Below are experts of layer 3 (counted from 0) of a mixture-of-experts language model. Rows are named router (the router's row for the expert), up (a neuron's input weights, with its number) and show model dimensions 0-127. Each number is 500 + 40 x the weight over its row's rms, rounded and kept within 0 to 999. Numbers have three digits each.
After each expert's rows: "gets" lists some tokens that make up at least twice as much of what it gets as of all text; "comes after" lists some tokens at least twice as common just before its tokens as in all text. This comes from a sample of Wikipedia text that the model never trained on. Tokens count by the router's weight.

# expert 252
router:543470451458460534513469465536452471454452465478538540544465468470458538545465531456448468544537532452540540526465529448543480540461465532541539456456546551458524551549535468471448547453548527549558452460541454531468457545455454469467538538529546552541548531542535526455539533449542529455536465539470530467526455551461444541464549455453546541545450538462539466533461466540539464464462
up0:513506459544487466509428431554580442501493518492542477588534461461481479507418549478474485452538509515507492537462525479480543474537529497453512457471523548449563456437478490458452510510471490435578501538528415458424409497470490435492461460472534553537502529499475437554588492479511487485569493563523477481486460455514566445459510557490494497553494496449520517515514526495528416483451
gets: " g", "re", " o", " O", " G", "ick"
comes after: " St", " the", " G", " st", "ec", " sec"

# expert 16
router:537463459458454539501457460543459457464453463466536538544457485462462547545454539456462469535538537456528545544465542457534465541457457537540535470463543542459537542549530467477459540467542536540536454459548457543457454545455462456468541543547542548548542539538536514462544539457546532452544464535459541455541463540452456536453536456457534533538455548459545463535460460532538459459462
up4:525473483472450538485536441506439526500530501559496577544452470462488490507459619553446520483581471500492556416511547437564502499492507508479587506511478517448507513561544562537509491485485497538592582517508482486464488514542534493439516543507484503472476451530441499502518535438582495425536527504433464450501484500492540469528479508493516523584464455495481468537444406513530506457511
gets: "ill", "ternational", " km", "ens", "ven", " also"
comes after: "ee", " pe", " st", " N", " tra", " e"

# expert 61
router:546453460459449534508454465542463456462451464459535545537461481460460542542463545462460464532543533451528537542469552464535466541453463556541529457456551538454543549535527458475457548446531535544537453449546469537466447543457458466458533543538531552543532549540535516468538537460548543464542461539460539465541454542462459533448544457457535539536459532461533467532459462539540464462470
up2:479518505500511551525447473497472452515488507510532522561532474471496490484504486469526462470478495439500512493496494485497493522466514485516486497508509518438527531434494469550492561528500543633551627491575554456496484460474458548555555476446493540469605456515510562541547519549538498470508457550513480470568497620433497486608565479512497526541494550452510462474526551500476461479478
gets: "n", "wn", "°", "ort", " Se", "ill"
comes after: " v", " to", "ar", " ear", " rem", " sh"

# expert 161
router:536464459461446537484466460531460455459457454467541528544450467462469529546459549455451469538536528461532551541461543458538469538467469540543550460456530544454537544539534463479462544455534542552543457447557470530470462552463451463458525545533544530546539537545537522457545531449536539462539452545464529465545457551465453545456554456454544536528455547472547458536465464536530464465469
up0:546448484569462577538478520535471536545455518520519488504530484524484499537439556478513579569485571441524563571448510493507515478518420588479515484472470534516498488538490545465548483494496527493543469508564477561420515481465484419570478450531456449475487453558565509512488583493513565507538525465502504457485494480516431556427543515534518525504531509503502471519587529435500434484459
gets: "od", "vel", "ourn", "ie", ",", "op"
comes after: " G", " tra", " J", " t", " g", " l"

# expert 240
router:544456465459462539508453465546457462463454461467540542534452475462455539547468535464462456536540530453527552544465534462539460538460455539541535463451529539457536544537536467463461541460547527548542456451550461543453455545455459459457539545534543545544536537549543527457539535460549534450536460541464543460543461542461475530450543452464538536539455546464542465524466468534544469459455
up0:504486458531442536507468497518508408505512447570500426513497487504475565442422528460479484526537455494495512512485512569523435478437440473508526491427479482459599499464498501520589479485476481472493517430520448497531461483455543482466539451436515520456517575482524457479541524482532541447541448570495479476524495444504485511522525421466531493524463471463490486524521516621494513452390
gets: " F", " E", "\n", " by", "ra", " f"
comes after: " |", ".", " d", " st", "-", "du"

# expert 132
router:535456460463460534505465465549457460457455459466540534544459475452459547543459536455472461537538539459538546538460534466549473538460465537538539464459550543452536546541528469463473551456539534544544463452545454547466462537465450458465531545538539547540545540542536518448539540458545545462545466542462541464535456544450454538450541464455543543538454532464543461533471458539539466466459
up0:505548570518455423474478514531519555496444521443541510464500485503475537505519482536477490542514496454506507567481543485504482565523570571539474532438475560483502521505513532431495491421477632525540514504513491432542448561492498460457438475540481485498458509498523531435539410506554552501516517568482531565526451525520505525440469497468452528456548563492539444500426516467488573454507
gets: "s", "p", " 2", "es", " 1", " 5"
comes after: " |", "|", ";", " K", " res", "uro"

# expert 194
router:537465456465455533507456458537461459459456461463540540543453476455462539543462540459457457536545545453533540540464541456535469542459464543540539467460545546456539546537529464471459543462533537543540458456544459544465456539454463456463534541542543538535540537538539522460538537460540536452534462542460545464541453543455451540454545457459540544545462546457541459531461464537545465462463
up0:528434475489511504540460533548509449480502489511492491513458461503464512524455530507530470491554500491498513574544506496569472547490487511478510520501544530435456524531466480483472522489500526524561447531545412538468568426478486524421517546529482611451487460471521495518494489565466547535523533499547467476466408499395551516442543473488494555528532522506560555412470564593462549500553
gets: "\n", "==", "ated", "cted", "===", "ree"
comes after: "\n", "===", "==", " ===", " ==", " dire"

# expert 224
router:552470463467471546512453466552462457468462460466542537547467480463463535539447556457456468538533533456534547536465552461538464538466470544546529469464532530455529552549531474476456537472544551547529461457552463536465455539463453464459540539541545549533537537535535530456537533457533546464547458548470544450544458545447447534455547455460527544543451533472552459537456452536536456458469
up0:492498530505513493511512465453452449552477432441490488578472479497458457532487543420531513540564564531438526530502476439521491500468457476479508524509473501465547473532523504485508536502522482517508502451535447481512419582553474519428498486470493509543511475552501500499512462520540461506556536415380463584454554530535483560394580445471445474528445489501504536536471489478510572458489
gets: "d", " ad", " Le", "y", " Ad", " Ed"
comes after: " W", " L", "\n", " King", " w", " ad"

# expert 60
router:536469458460452541509452459548461466458451463455538538539450469463473546543467537456451454538532539449540537552471535463540467542460462536545548463454543539453540537536526470461462537458541548535534456462542463544461456538461455467458546542539550529541531536550543523465548537456530546462539467543456543460527468530458455547457538456454546536543459543462529459534465461538548461459461
up13:454491502455436486423467474539478544528447392481588499536493525503501502458543512466434489557488538526527542545533529449500494517524547548539459477489498508439459527558502518575489535490510522538474512494567433558447506487503475491498423555480463526502435444576553469344519529535513481475509518472477559478519516539524493473573502549488569508524487523459483530428492493482534493478476
gets: "á", "ater", "omen", "s,", "ary", "erman"
comes after: " m", "hen", "v", "r", "ern", "á"

# expert 187
router:570437500363394537479508464531356455514509359446550533515500383475432531507472532461522498483540522470496547561465485439500492561469483513514482544485487537488497544523506450540502536506516493528529481492508487504426509482500487453461609515526483518510536487490507525500501508456510547478570488501473526492526479513510469537492522482505500476532503532470513489495476474553517463498446
up0:479478492432465421523530500546542488496581469505506486429551566467482466431508483484467464490505502511505512487572480512532424533430508502593499574512426581501550488527516506484433530471448497491486481474535475472447495429561465443469493498507490476473495441438512472468562506479513454588530515526553497509503422509521453511490499583496565524436462502509565538424517527472469466489429
gets: " st", " c", " r", " pro", " sh", " comp"
comes after: " the", " a", " and", " to", " was", " is"

# expert 212
router:548462465461463537509460469550459448454448459455538540553469477461471544535453542455465456531538531457542548552458540462547470532470456536528535469455537529457540539555534475464461541458528541544540454451533470546457459539452456466458531545531542537539545531552536538459536540459547540464545466539466538463539455543449468532455539461460535553537447549458528458526455460539543470453465
up0:563480506565508527519499427583445472451552528504547514570582512438499520520459508509512474528533461505523549510456536543513502513418525558447534468438547451497481526470498550492549527486466510490506511508523556535427468506536503508557482562530506589556526539459454499445569453470485473550542481521501552472593519498469488490483488521524520569591498520424471450482460463505562563471536
gets: " as", " by", " with", "\"", " of", "cted"
comes after: "ed", " United", " one", " such", "s", " known"

# expert 139
router:539462465465455541509464466544461459462457462464537539537453477461458539546454539462461462540544541457533542542464539462542465543460460546538538468461543539459533540537532469468459545454540538541538461457540467538458457539453459458458538543537541542542544539541540524461541538450546541458543462540464541456541460547454457538455544455453538543535456543462546464534463458540538465461456
up0:474496523465507497421503528529452478458522549564513430566468508430499562502445468426519541438470564466522596513404505535584555524496484495477446556565461484479524519509482509447505496515504516496582494504502481556493471570538472416466550508537422541506478572571528499487498498501528517499494570513441552490513423535438466481455520498505468524486520537480537485503461461498580487490480
gets: "9", "8", " 198", "4", ";", " 193"
comes after: " (19", "–19", " 18", "8", "19", " 194"

# expert 207
router:535472450466459525508459464551462458460453469472546542541448467457470541542457544461471452546536536451539544539460528458528471549461458542544531476452537538450538537534527478472462537453540535540533461454553461543468457542462462465461538549543548536549537533541539533463537543447535537464547462546462546457537463530452449550448551460451545542546459538463535466526465458536545467460460
up0:494464628536518487463466488541471401448526525448490505499563488423458500463543501519473509556568531454531478509500444453475502529529479501531540540495517524478504490497451482444474509487534419489507486435439411468496506570456478446491473582558525470556529510482512492566509540514485549506503510483524538517533453431557402488511492528482552547458555467509552484572427543470478515483486
gets: "\n", " sy", "ities", "es,", "ed", "s,"
comes after: "\n", "iv", " play", " work", "or", "chool"

# expert 203
router:550473455468464534514466457548455460465465469462541538547457473468474538540466542468458461537537533452543539532460538456531472551465458544539536459460550548446528545540539475474460544451539532545530451449547456549465462545459458463467536538539537541540539522550519523455548538462545538460538464553465545470546449542460460551453556457455548540542448549460533460525473458537535468460460
up0:544432539511459516571523468551472410421488472464520552615513530440438507555471544548481430592542489502523498461398535460526537604448438529514486477432547548479471602482557528501536534482460532504569476503463491479501468492465525431477462526497505525470515485483492489453529499493504548525461523479462471530526455480497509488506464484489495519530469487512566444531500502510474473538458
gets: " \"", "re", "w", "ack", "ock", "=="
comes after: " S", " St", " |", " b", "==", " n"

# expert 37
router:544456463460457540508460468540455454457462462464545535538460472462462542546459546458464459537541531457535545545465537457540469534458461538531532472458543542463541536541528470468464546456544532547544464451542462547465454545461455461456537547538536551538541535534535522466541533449541536454547471546463539454541453539456462543451550455454542533540457538458538460537464462545542460457464
up13:487491516520487512534519472504493466419472500507553529515428533415499519504500476434487447491479538453524553534475487415473463602485413583505493438493545511472486559592511521489574541412528464490514523482493501535486510611412506487445515471565525483548506537505500480510500490442503567479492542535542527564538457496510487482488494500513438506564384501473454466507479495477505469509514
gets: " C", " St", " st", " c", "N", " ne"
comes after: " the", "-", " of", ",", " gr", "″"

# expert 133
router:546462458461462542520456466539460463466456458462542538535462474459461542536453545456464457535546535460542543543469544459535466541454450544541535472461539543453535544538532470473459541448537531550542451453541464533458458545457453453460537541544540536540543533537537522465544537457539541466547464542461539460542457543448458532456536456451535536537458547456542464532465463539540469455456
up0:416482439467550476486501536523512478475474487489461524487492499480459507496479516505456510492519519512531556429499538518509553553480507518474494476505470496493486525503519521457549487495490468447532486469498456492516451530584574508466510565562553453481542459607439460534584512562505571544474437510501456462477534530430500494462418467511464546498478550374489394575532490515538531552455
gets: " as", " part", " k", " on", " through", "velop"
comes after: " de", "s", " such", "ell", "ed", "ation"

# expert 226
router:537466453464454536511457462541459458462457459463542533538453477466457538547458541460455462542544541457536540539467548459539471542460459541539538465459541540453538545539525464471461539456541538545541458455548463544454459542458454462464540539536541536541547530538535513458539533460538538454536460544465540461538460547453453543451542460459537541542461544459542460535458458536541462460459
up0:532457571516490454475471438522463406564529528534498450549464507408433500499457520501562429500536482464522538513528441514445458554431503540486471515471510467476521513509515500606416476441483540579506478517522472520494489500531513466426514410579442510466438493458453526501561516480543519512578552512483521476515517557449457492520505450505515529439497525481472497441490473561514477489482
gets: " 3", "s", " The", "\n", "The", " 199"
comes after: "==", " |", "===", "|", " (", "\n"

# expert 88
router:543466466469450535518455467548451459456457465465537530538456474455460544545451529453478451543534548456537546545467548464527463535462457542520537481465532550451542526542523470477462550447538529541544459455553455539458459545457466458455542546536554531546543543543539523457543543450527537459542464546457540459552459546463463542457541461456523549533466533462535461539473470546539467450459
up0:497454469516451548517513565448499455452493594487553578533448509469510582497410452526606511515502457495464585546528485485498553460493488540479479554520570446472462512562427477508437553490535483488561554524513470493488486482495486486489477549488511530482464520497483494535506399450429532544503478519463485450474528485527456574461510477474455496526519521521475487522402517537450464445533
gets: "S", " un", "A", "N", "in", " University"
comes after: " (", "-", " \"", "\n", "^", "."

# expert 254
router:550467465471449524515460454544469453469462457486541541536448469473474540545454540465470464546542535463539550543459540476519464551464472544535526476458542540460538544555545468480449550453535526540551472443550459543471463540441460452460534532540545541549542535556534531451541536457544539466539466552485551463543458530456451539457557466443530537535459543462545454530479460531540467465453
up0:527527535529459580555537489579506370478474489489494501479500500499454467447489479448430518531533526492500543506469498501580493558472590530529521511467565601396512466549492501540511490464476551528514521493496455489517491518506548468460566497467532483523473566431492513411518523488542529466505468539549468501572475505461513522491540552489570473501468505499485509486450514591513453457578
gets: " H", " who", "s", "-", "H", " Wh"
comes after: "\n", " Con", "uc", ",", "ight", " \""